config = dict(
    activation='geglu',
    router_score='softmax',
    normalize_top_k=False,
    optimizer='adamw',
)
Below are experts of layer 8 (counted from 0) of a mixture-of-experts language model. Rows are named router (the router's row for the expert), gate (a neuron's input weights, with its number), up (a neuron's input weights, with its number), down (a neuron's output weights, with its number) and show model dimensions 256-319. Each number is 128 + 24 x the weight over its row's rms, rounded and kept within 0 to 255. Numbers have three digits each.
After each expert's rows: "gets" lists some tokens that make up at least twice as much of what it gets as of all text; "mostly gets" lists some tokens that are sent to it at least half of the time. This comes from a sample of Wikipedia text that the model never trained on. Tokens count by the router's weight.

# expert 31
router:122139121156150133142116161172094125132129115168127106080141117071115171128097129128156123132103180089127109095146100180123169120090131112122141099159133121122102115120171135152146132141105181
gate2:135112176121135135152112099124122128114121131096164114126153133167112120143103142181139090133106142156128138140130141162125136093110032168105138086130124136115147119120166163167115139135105142
up2:109158143113092127092135124170131095100142131145079119141115151107138145105199097102098195127111112122152108114111112099145159158119142105147105158094150138143115177098097106120163147154177106
down2:099132090133112128130145138136142118137109144139127165113137127127115106138118133150127110126116120138147111157134154034097126119141124167140067134090144108152255148120137172098092168146162119
gate3:093147136123110159083136094099123110149112209107157146143139132117129095125087138133119153089188148157072125154150145114154125146150078175122127081123133109101151141153135154117142112149183095
up3:151133129128139109136110115152141148117150080139128129130094103130106140129191132101148134170074100077147121115098128142125122141111178132152120188111172120133127122133121096115126144088092162
down3:137121087144160142114122087131135140096105105161137150116134133103144143136141105158148126141146123175173082162163186087144138143126093147141124135113089104126224133101144154119141148127099116
gets: " he", " He", " and", " who", " it", " which"
mostly gets: " they", " who", " he", " she", " what", " There"

# expert 15
router:083132102122137125112084187121156155139157137119145129132141161132090102144132104164142124103126066126155132083150131143121132138147149124115124099141126143119084125114112138110134136118110151
gate32:148130143116108156148127091156156114154151131116116102135123152138136126113134124132108105162128141101145131130079170132129099126104149121122116115115103154106136105124133125122107108190136137
up32:111136143084143135123142163142081161079127146148176135135154110112135130099119077099123134112110104140131156110111165124130158149142134097097141128133158128136133122145143154155121113095139108
down32:156130136121111141163150088133105134114150144097119156177130135159114160118139119144146103096136112084094127118123124143116087132117143117177137118150137138125161116125107103143076133141109117
gate33:103097127159180105149137147106160117097116191087133173113152101127123142155098112143135103108120148127154126090132176153141100127128108139140121138105145127186156135111094129098161059118118147
up33:128119146116113096150149087144130134138119109131107132151109139161144137141149149162116128112146111116074114139119110082154180111123116073149156139153119157129104079107117087153123107103143093
down33:110110138106143122123127146124131154152120137157178160124125135143135141128093129137125074107137101099117144120135115104130105125082134048072137112099118090140158151119150122123154135125165130
gets: " 1", " 2", " 3", " 4", " 0", " 6"
mostly gets: " Apps", " 1", " 4", " 61", " 46", " 53"

# expert 20
router:114133112125158115152092137188141131130113134191118145139090082111099153116110119126135148142119133148126158102151119125127131162141141110151130147125135108106124104164139118136079141137111135
gate32:153123105176099089109141107126131149113147179129101090137142147159142108140130128147140126116120157090144147130143093141074089136121139140127132110139157164146124128117111149127125094113123115
up32:134171123120110172101099131095105127126135105137126173117145126102138094145134139128117131143133108157086162165122154062130098107118119123111169148152115121137156121127123104149127125128101114
down32:100044164116134093189145174141079123083134068103128147109123106099107145140115123146108158119078083114139101117140146108122154153123102124114095133138091133117168144131109139128127143126110132
gate33:097145094056133146160126142156133106087148139088089168127130170156126148138119116133146103111119134153131139125132113119154118137128086151130094151136140151119140144153113140124103109143164139
up33:126080125149121128133113096103096140173135060145123130115140147112107134126141141157138157156136117162130124124081123108119141105125151082130148106124125107131131105123081118118099104082123112
down33:181140127167140123122135172126154125136149131142169115080159075139127099151164141087161100116149096094101107120114170130094121109109082126143120170119142091149165152099138118145099136123134122
gets: "s", " years", " time", "ations", "ions", " year"
mostly gets: " when", " However", " years", " months", " days", " because"

# expert 30
router:146101141190127124131124105131129147163125147139136106145141185129123159106128110099099149121171105146165147112112177142163156119102139072141136117152125093150116159092189114140136130123117129
gate2:093173110124142144138147157082111130128154124169105145146137119129120123109134132146126140116143157126098075110122091129106122137099169142161080121149174123151194102132103171146101124108124100
up2:137110132138114127115144151151099097113116147116173160128128128133120122116102114098120152146104094121140153152163127107109133126197133125117189138128133110138110112132113100125131122142134113
down2:115112057113123111141149089137098139081193112101116127149144136098121112108117114109145113128158130133093097156098111109138104130111128090134094115119150114120144142145131132119117119153191125
gate3:149156125122124134142118133122123158139088131149089141109121096127139129161089130123148102164164155136110068134151097133165131124146081139147179114128157165113181133138113158149089094106110102
up3:145086121137112098106111142154121136068138092111156127143099120108113163141132119166183128109110178190123103124174155114140155121104130132120150146121156132130107102131083143106150104116156124
down3:095107116138111164106134129170094182132119115133112113111084094155114156089133117130160133143105084109089150118156149158109109101107100153089164091129117132120137142131105112126141133128069104
gets: "|", " |", " known", " such", " well", ")"
mostly gets: " such", " known", " identified", " mentioned", " defined", " referred"

# expert 22
router:107149138167154109144138148143146131121136146140112101122139122127146117156160121105153141123181174119087103132121096178094127102157148133117138113136087157138221115098101161131140131120144078
gate2:152115111143084119119090161132129131106123083114137124148131093116116128094150150113122125154159137159159154116116096143164102141132136125158106137088142126122165138149121113117119149126107074
up2:098126135130133101147155075118153155099115167132072126151154135112164132167095118075088107111126122158098123150157147156091091151174142169134110130142139125093079117091130126118180106119151136
down2:116140156136099132157131127118138137118118112089089093121134153099086121145075139123127159172098146137111105109180159130182117136107099116148103087101181166121142139125110172155120125158138095
gate3:145129115135062104114170124121139107123126120087134140154134118142098131141126137183100148092099096162076112141151123154138133100140132129068142122145161096086131149112096114132147140131140158
up3:113073159123137079084177143119166144112144168141103104160126134139163127133125130137088156133075109146121135092114176155088130143133128126094128154148138122122176150114152149103160150130124105
down3:160137155115153174084171128106093106115130103095132114136122145153093097113091140143086147136141135107079138130098165164128080110150119138127126160123143131117181152151098094108133165114157128
gets: " a", " the", " as", " an", " Best", " Award"
mostly gets: " Nominated", " Award", " Lieutenant", " professor", " Best", " Vice"

# expert 10
router:143145133127144120129127109136129144115142101077110149160125158150167109108132148141100130106109083184107112106122084110118152132140105129120120126084155131094101125114125176112112103159107077
gate2:151179151104146173133088137171141133109112094147092085115103160142128103145139137106131110148124133147112109144161111143128072142152069164123134155132112146132176140147112083122117082132148144
up2:157172145137167118107099154145136116173158121106106104106108161182149159141156155153135129102134137147133137121094121129152085137138076155132122136139121124126131105137096118111151138126138177
down2:145101164137157119104137131174135107161125096132141140089127146184095149117152124105138087150145136133098120140146085145121102138135154140158122150143097141088133146124140136124136116138124157
gate3:135136148124098107166148114171125136177148165121134148100086100100087143127120095093126165117138083137180136119110147162150133126146121111147094163166126127108125077133153102090088171134102113
up3:133133109160154143124104157161127143123163191133138104147131143174174082121141093130105137132133142140100109083126092159109114132140107140081132111108135099155135119169088142136134103092129123
down3:093169122103094137140085099133099120112120142102183117143161102145101104104150096149142067130133142137123112150123150147147114100140136118168126128117132085098115147077120161099099133151147129
gets: "k", "t", "d", "og", "ut", "z"
mostly gets: " kil", " According", " ser", "sk", " Mak", " Pet"

# expert 28
router:138126081176132150115138142157152090158123114160143084158115150138149164103115120150113155132104143105145119108078150151128138111138099125095118123143108092147087126140161116153140121105105131
gate32:136140128078115122124134126139091159149129142124118122130119132145136090128164157148115148135121122168117113111135095140145138148142146109085119160113162156076159144124123105135106169110160146
up32:124108120167140147116135165144167083106146147131150122112125137124121166113095128135162118145168122126112108100123111133149138098115148149144154045113091164165134134156096143156131119151116102
down32:148109108134111120107140062134095159125144119140105144093162143121108111137122111070104122130124158123125138128140119172144089170124114148155177074144105130137142098138132108185122106090097151
gate33:134106094094153131129108135077102163150104172095120098152137147111159149144100158161117147104124183133106162078146112105131130126099105145098095155169117106160173081144086145112123079162103122
up33:126147114146127136165115097155132121126145116161129124120130198102136182114104121155157116153143131131177114104152112115138103161183140103099122172114140146158146134102140156154119083187127112
down33:148132099113197158129176068106167153175124120152113135132176171139100109143137128156136127197152122111093097154082142140113099119099137154140112115118129103119048148108129142173139102114142144
gets: " (", " =", "==", " also", "See", "–"
mostly gets: "See", "|---|---|---|---|---|---|", " (", " Places", "Biography", "|---|---|---|---|---|---|---|"

# expert 19
router:110108131121103155156159124130142090137136126178131132150134105082150156126073099131133129150166095126171132131111124138156112120118083109122112124129102121099153150140176136136117098117149126
gate0:139113150108112137149126101162120122077110153168098110115178125111144143143109127143118163133155142125110143087104080070110137158128125118131152150139107139097130119145103179153149145154150120
up0:126074098074117130123105126161137093136186124150119114117104103122141069111107112168111104126130115160119094144139103136137162100139136121139138160153125131133121154117145138151087127138113139
down0:116133118141146100151172092124118104107121115109100092145134129083147185105124122140127110123139155115113154097135093119132098114135117094142139143151114116100048121171126120118129102128128105
gate1:174119159158152147123137115176095108123135073144144114145116158142096103105135205119145083130121118107125126118125108110111114155146112144127127154129107133136123144111114144145180156107131153
up1:154054138122143178117139083109106133120133108114131125065132146161162120108153137142124114145139117145104129128150149134149079121159095096111112128149123164161113131116133128123152149129131122
down1:118128145079178141120172131116110116089147155154130139142149134112111166113126161179104096130108129127150098119101136136141107112129138126135160108134137131117069087132135117132150149126107113
gets: " was", " |", " is", " were", " are", " be"
mostly gets: " was", " been", " being", " were", " are", " is"

# expert 26
router:137127126117118120122117137146139134093126135142143095138094102120115127118125125113121108143123090155135129115099132121133138138117130121163149148095123137119135104111163099129138121152155115
gate0:124126126156146101174113174144107165126139146147067122122117096151104124096116104055094134139117156086133144122160127129164132132139136138171148147145099130176153081171128148107095094150135102
up0:141108163114133133109148149088147143124111122176121107125108094147191086151098093131162096122082131154116094114118129102138123162082128119099117157137142140127110148081148133142120100109118115
down0:128178124133121093097107130129121166135138168129136153119144130129135130121157114144119135161122124126121096135081127115113102117112076097118114105148159156117150131122093123083107150129127138
gate1:093124129099070131136106123125150099164102148196096146152137100123091125097159104133119150121113143163121108155138121118146149144143134147153107135127148111126150112119139145131115132137162163
up1:113119127088084125153087131126149118146109148172130128146139109158139125097106105130115131157142124119108149075107118125120156127142146116116129144132108127126141147173129133121118100138098129
down1:123090156075140097119131099158152128174087153152123103105130118103133115127100148167076152130093096157144145143167132172126126079126084153125135147126104134125133143115127091173073145153126131
gets: " |", "%", "ist", " age", " and", "ism"
mostly gets: " singer", " poet", " ±%", " architect", " age", " teacher"

# expert 3
router:110145094106089147145153124155108126158117117130091105114136111111154111140134165121136110132115130126086126153120077128126105132162110124114139110140153101118114103130071097125117135110119148
gate2:128128156136128119122147117086164106078120172093146155094103107099137145099095116120111120135183154133127104125131125134119170150128105132120130201182077129107155114103084108126157183127093157
up2:121131089144118125144099103123104119136083115126141140112166154131120106112104159142167115152118113163134154113107127113137127117078112138080148131122107148087135125114134130150121099146155151
down2:162128133143143101058108165127135092165119128120147124128182151113169161139146115119101170118099112115111127111138131114137105115121104174116131129158140098073116144116104104140110125126167134
gate3:149107152105123150130121142152135126099153116142143118131149118097108104144139119158157103120155092160133150106146119149126141160092127097111121060188133162138125125151090148150091108130132123
up3:129148166134121142146137107178115183131109131164152119101125126124145109091154172099123110149136161172122140129138108128117118118143112124133112127135134117127143154087135186097136121153100127
down3:117146183144099097121119096119133122131116151110163148123106106090103096105150128138110128167101141155127129090147121125159127122079127141087105122129063088105129116104091121133100124078108148
gets: "th", " first", "-", " an", "m", " all"
mostly gets: " best", " next", " aut", " previous", " syn", " fourth"

# expert 27
router:125125114211159126081073114144160134147137088225139102135093151112081137107163133106146158144109120112131166127090190111165128069123172071120155130109112124160157147101148111125148132148099115
gate0:122117174111166129122162126097106140113092151145154158137123150121095115164177174115112108117114173105104132091136122177126148152123168119130137114107150108180127124113102103150140164120125082
up0:123154170153148111105130151170117146123100108119118141119118159148122135127164187118104135134091107105137102118104154125148128114157146108128114089139147123201106107130154108151141167111126078
down0:115142120126105083112107096107127104131147135106156146133118124148097097138150096126143142118092141123126114113169141164138173136143129144129111122124136120150112108135178093149099155068094082
gate1:101082135145190107082108131140094108144162121095123149094131118166121158103175116107108102142111097146107140112108141155110078128195133119099123119093115158122113136166162112145173142155113080
up1:142127167156129132110154103130123143103116135123141148116147113112132114109140118137068125146166137074194113171116150141151132121145127128110100132105118153127097127114169132150129113128112119
down1:143138093136119168111130177149155146141100113133132159172147143119129109085155123120143107147147112121123124122115151140092142129105153143176101130135098134106069116095161144114156075134141138
gets: ".", " the", " The", "\"", ").", ")"
mostly gets: " Squadron", "AF", "\".", ".\"", " Avenue", " Lane"

# expert 18
router:121112103138107083103134099135141113147109095194119103113092177170158126154181127104094131119111117122152121174159131108123108107119104140178160158093104109145074165112115103117090166145104074
gate0:132156132134118128152107115136121144137084109079133127091126079122079116080108106136138139120130128173100082152161125090100146161114109180162132110103163147153141075158106145143107125109151127
up0:087143134116129135108147136116131106184084106169125151097129131153128088102124122136106134156134107114157129138118189178151145156125141122158079073104168116122129134183115128118165109113119148
down0:110101104139120124089095100127150122125151058144114085101147160124098136152154119126131128140177138160174080087126103114112135117129122135142153081102090180147131145152139133112143100134147182
gate1:151155130176103161163136132129093129123129136088131125153131132129109146096063105144135128136097136140106130109168126135091116118126127101131108108122115090132145113105106187129102143127100146
up1:166140105146137131111127123111102151133141106119073128176124162136162121105125110133135096140154141114120133131141130137163160195151132101142167101135092137188114109151121120136132119112186160
down1:130115106151146129143114166095146134135166088101124111156095112105112094106106136155134061106166134148139126127150171102083149103112137113141108134117094139121111128137134129130098153139154152
gets: " of", "000", "'s", " its", " million", " more"
mostly gets: " million", " billion", " increasing", " positive", " increased", " significant"

# expert 8
router:134118163120141109114133076115130125105154131120105165113154123135129101158090153121135125167100165104168132136120148130108122130121136116080086149139131165137084081161132140086130133101113131
gate0:102130132074156144138111132110110136124129138108137155094149146147152092126128114138148151130127139154128144101094121119104154132156135162155159121132112115134116113105142142127144124156109116
up0:128156108129094137096132173142136129129141136135138120167143126129114155091138082161121187127134121112129109124156091125158151145131141146144095167133130117112153121137109166171135159065137125
down0:155119153156133146140130068145138140108154100201120102162095139135131134182134138156132116122117126086098122121101117114174167114112113143144123096120169147135146114150124127102106127157130116
gate1:134158128137122101129153135138193136156117131090064081116125136168173108125146143121113142127145172104099117141109164165133144165137132110113122084164133138138121135146139162155122127165109201
up1:130129127095096089133150116153113117176133133113073136116142091140132140130132111122122115107128158102115178130139151132112147156111152134133116134130156132096119142168142171108081148187113106
down1:117116119082105132102167113140098098124138099141144108158118127143124105128088121157150110119149125151111111169165124123146135148123116144147101175098081143125028176125123114114145129086132087
gets: ".", "a", "o", " J", "e", " de"
mostly gets: " Jo", " von", " www", " da", " Gro", " Gri"

# expert 0
router:115113122094133164097118108108094118059094117093124132128141112150154125121176094101128140155114132122154148111156105146139119098105118116108090143119178122123090145126120131188182127116158120
gate0:121104138104088143147139150107127108119118149126132149075172112143079118128128108087133145098123143179151144144146159140143144147070123140104135120159100170104130126117162159142147074097144137
up0:093138063141113157127137093101098118145118072157133115149090145112127114167108146132104143110093121113122157114119139138140155121127211114155146132131149131120135183115147103113124139105102132
down0:089111132129144080104174084143178141150140125110182137149125124169168133097118114084136112134112133115112109132146125127107143142115126156094135114133104122131137117109099125108157070107164094
gate1:137127158098118101145087152085113134144122121128113122098099152124083155144164154120109169120172083157133118096120085135156107119169113181164105102119130166150147121163127095124143141107101126
up1:097158128107122111134098119109095147156124116144134163108132142113089123133144133094139082136100138130139092111152148121161143118117127129133144094125102119137122123102079112114138125136117139
down1:122165159167139113164105142094158114139166149168169108117136161126122155130129092114129110136123122118162115135148119108112117127105144126123115161126123134151087158169141139103094114170120128
gets: "at", "in", "u", "ar", "an", "al"
mostly gets: " Pal", " Lin", " Vi", " Val", " pal", "\\"

# expert 16
router:152159119116149124185146132130107149103096116175124149110103137117143130126105096130141117145119159102088096129194155115164117133149100120147126123135096117114116094151154125136085147162163124
gate0:084129171151135089114168099177123165157098151119157147079113096122122150120120121137132094115128116108132196158129156110129128134115155156151148122129164162103131126133148113104168095106144131
up0:141089110137128130132168112140183050099132143137132145174145109168123089105166126125133141110115142134095124131112108146123088150143147103111095069167097118149131118154089129117129184137153115
down0:103156171123151116124134117111150140163118145181124107102108120098103149135129093132138151137116153131142109136108118087150152140086169134155167178105159134058177106131113109171116141126124116
gate1:097068154148123114114131103089148106128089111120118176137126073078113108109139107089146110108102138106125106122115097094120129081154132131127174131145158149130132140126072104183135152163112164
up1:151154118152136091174140132108165141142124150134077114146145135115133153134091140153142070106157101121097176121132136152092119103134149109134085159137096141147133133161142110086081112115126133
down1:167153187102125103109100141132135141121104098126163097107143095141122123158128144136106148163098140144125115112148169108143113110098156125156146103168140161164120134102120115110116134154110101
gets: " to", " with", " for", "ing", "ed", " would"
mostly gets: " would", " began", " could", " took", " went", " moved"

# expert 5
router:101135156100092138117107138147122128150148146080098160132108109153133093106109099122133129115112162079137137140121109115111125155144130168116131107135154112121131142169099182131140142126146136
gate2:159134073112144123126102129117090130111153137097101124139130115115088170108107131121106112111110141110122166122115158098153056110112130165155158107117156109109113159159125118110157144079071097
up2:108104094126139113190138104101117115116098128131108098135129107096141166128108124126152114148086138166121098131132119113095093143129151177089175115141110148102127092127105116096159154104152100
down2:147134164133142128178151139159113152101163111128147162188141141122177165149150115113094125117110127123140139158110119101147143096136113112116117151155119139132001125092126126106096122077125140
gate3:115130106124132083142158149158111147154106154140111159118114114173105181135124112127174125098137147124111128156145182119128153144112106110075137117110128143152127117103108143131074137124128149
up3:131144107105128157110112131134135120129140123122143176163112127119139111123128119187115113186128099132165142148145127137175119083104144175141141143135130096130114141146124158144133129150156163
down3:128142116100112163134120108177147100114107136168119173114117115138102132108119152124099115145110133124157100108142164145163157076162119184145134109157134162138135100136152161101149090112133126
gets: " R", " F", " D", " B", "-", " L"
mostly gets: " co", " Fl", " beh", " F", "bl", " bl"

# expert 4
router:139143114112136141163168127112114135162100110211130168144145165154111113131142099147127116113107147109085133083133135095150128117142108136127126132132134114135195122134129086129103131148111119
gate0:100137105144154122078163122085128113115097106125143099132107145131131129086136154132101135116169095151115152123138150110144113090124135143132133079101153134127145163149163118120161078137136133
up0:121130162122097120120148147181135100163163153115131114144137118144134154138139128165120138123096112152104145138130142158144119133139178101157141122203109133140135088130099114124155140099130091
down0:136124137117133107136162138123161152119139144121109118178133113062128124122159104190113127145097134143135156121142111115114119138130090118112136164144108097131159140155122146091123100125164123
gate1:160084138120142107155110107127146105075120093092127149110124124137100146121153145107108186122140105187143125127167089104097125175104122169119138152096122175153126147167156131127110140152146127
up1:107179111130149154089155155187101132146138109133140101179128126120185105084134116147138128126133135076167146151108136124145109132162160096146116108146134111111139119090116121115178139097134156
down1:120150089106120117117125154093144092173164091111118118138134107123161146175144101102171106114136115136128124114105174143101128148134158133129094122155137113124136129176121129109144092135151125
gets: " in", " at", " by", " the", " of", " from"
mostly gets: " during", " During", " at", "During", " in", "In"

# expert 23
router:111119180134114065163134125123101090145148138195085096103122151121114138120146113139141172117122129107128109136108139114115170138132134129132122150115152102119152099138150112096109146088134135
gate0:153104127090133135137111147084115158062139090161155130133115134139128123128091134148151146118123155131164113152133147101150126120161140146140096115137137103157160136125169170146117169138123136
up0:124103170129096116126132110131098164145144114075094115101144153107133123123170147098123136143132104144168136125128113143059163107170089115151143160123146095152132127092092103123118134107120144
down0:148118108133149116117101184076134113114140085152126147165097109126123115079126089111109115134119129127089150115096097190155143107155154113098142109153143090152112143114125150136117154128133099
gate1:087151103128141111122114135157129120150146115100132137107147078113140147130164132186157152161102088117103120102124154098130126128144099124151174115146131141126210174133124098076128054102129083
up1:108134129107123111133116174173123087096135108126148151142135137205134120103108156130128144150113155099117169154121127126099114135116130180139102112068107189089121135136134157126127124123105076
down1:137141175122105152171157099119097116126108145141109132133087122148128154122123133116128125155089111116103100082119136141149128127109155130126127133105171110112063132119084116132132115141142146
gets: ",", "),", " American", " football", "'s", "\","
mostly gets: " professional", " football", " basketball", " television", " baseball", " TV"

# expert 6
router:158091140144085097124128121139070136149128126113130135120123125146120143116110128171160146111128087142088139143110126144111129142132161140172111126089127139145119121131086108122133110109164105
gate2:124134139133144160166106137062127123173189135140125113159145145145146113122140148116104135116146132119142112122151141117116134099094108135166125145114131112139148140097157095132111143117116094
up2:161148091126143128109139126128140114116045119102126140139127118135099156124131106088180125146115155147109143097149125073130122156118114127104147106142136126110117139148141131125116142155120134
down2:149160102113130136113178140102141137075129120104145117146154150124149117104127141130135138136084171125142158143105139154174116089120141124093152154162153096152118127168143124136136145113144095
gate3:137170114143129144163184121072158112115111160146115091124068129118086132129132159154119166133123175115114141112160128064107081153105156127151154099097078146118136139153152160099096161142118095
up3:139130126152140110105176148114111111109113136109137088082099095129147106079112140181124150118125162140126147116129095112101125143108126093110117101103064138100111128109152130125109146164120134
down3:134131123141153144092106149122111170138108132094100117138161188094138095122134101130117117126103125110132148077099131159132128152117135119113106095138094105111152135142140121144135110118106144
gets: ",", " U", " S", " of", " United", " New"
mostly gets: " FW", " U", " MF", " Oblast", " CS", " DF"

# expert 24
router:115126127117117110121143138129139122171163166139161154135157154103157143112152107136131110125115143140112119129139166134165140096120142145112221135128112126145199153076212074104082128112114155
gate32:132152127127137162116104098121052141093060086131099184103169089141095091100109124127117120086124139090090128130162129105083160132149088143110115118085153108131149112128096135133131171101122124
up32:133128156163102086138156140094151108158122158148129108087050123121128123113125147127129108148120131140115132132071088144139146162147152116130101121149135179128126090147118116110137154132129140
down32:139160127127110089101130113127097135177187113099130150119160177150173111131141136171137128102133117074101132138118103126159110202126159090130092128132123169149177155166122166107142108112128095
gate33:116114147158130108120107101142098163112103121104116082115118130114141098139137161088118181129200150111150158153120127131095106135193144115150110130107153116084112162160095160107095110131119117
up33:134117134131119162122151127154126096101133115155140135115093106174093119125116168137162152119155086113079100137155122130153127123089123120100124108108129077162146119095113127111149192125119092
down33:128095128122106165152118172082112090155155184119139106107130129152123129112133154110116150095124103158112157147144115146082116166138116143122153132117127121140067121087155111159106151130124128
gets: " |", ":", ";", " –", " -", " —;"
mostly gets: "|---|---|", " —;", " :", "\":", "):", "="

# expert 12
router:138154108097144152138120133089147148115128133202146126160147097106134143122133121098136144140112144154098153118132123144135149136127122146161146124092128116146218139116121150173140096160147163
gate32:127140103165084112129119148156123134133163075135117134138127114155128101135091136157182153087118123135105130135103134127164162139110144121136115114145124147151135114160089143117144084108106122
up32:076097150149092106119150094179133086130117134112096150131117128152108153109111091154145111110135099125120113183127169108134110122126110138155085134154130121094099133118096092092092137113138124
down32:177112136110154097147140133116157171122163140134131135066106133144144132104131134111132129122134145129174128118128132136141141141138151105098094128135137108138178140140162098115145130124110079
gate33:126129145154141177151131178111177119147115155116146106098148112139155142140116166131105146157132126109130128154139140138104091092118129066088139135107122142124162163160111141148134137094128096
up33:110141135124116147085134093112113133141152117090158165121151157121177105142146132092086139147075120121141128110149159117144128181143170079116104160175132103145104161173162147113110105140119122
down33:126112110095164127112133111124114108182156149108109131121153121121127095126173135129174098144178134122075120129113133148128103127129088100115107112095115170148132162124133128121131137110112135
gets: "\n", "-", "Personal", " Total", " Date", " Party"
mostly gets: " Date", " Genre", " Website", " Binomial", " Title", " medalist"

# expert 9
router:161096124106105117118078114166129102148116170101143133134129135125113136102076118135121135113127140122161110140100115115068152164131148127083086151134140124144064137141101148123167128083139125
gate2:151184079118125160093190119144123080091110124153120086090134147115122146110135137141132112131128146166114103141153124137118146099147107147131135102120137100102132134165095117154100163143125191
up2:130074175115163134155097196087148152134139080129148120157142124132112093108118099160093099164155114118187143149100144111122151137137146096166127155149132143149132113119125151175164105151099115
down2:098111124154139117128105111100103094202145116128149095125123114123126129118121114096119109113126153125101164126146132154108117140127104120080136158120091127134173143102139122155147115137157116
gate3:131102108102140105170132151129170104156077138153097146126131097106102124111126099106150099121145077130090137152096116075103138146144127138141123145117149121157144139121115132178149116144145110
up3:098159121159173152113151158133144119110175143136165147114098074122131129147147147132177154124118121131155085120116107194122105103103156143098129130167114167124126079116118155171133127137126116
down3:177118085151143123080136116157164107158098160184127090134101130123143099103144121118117150066130138154118150134126117134149069092151127153102107093166138118172218108099169122131115150161132138
gets: " K", " E", " V", " I", " A", "E"
mostly gets: " E", " V", " Á", " K", " I", " IV"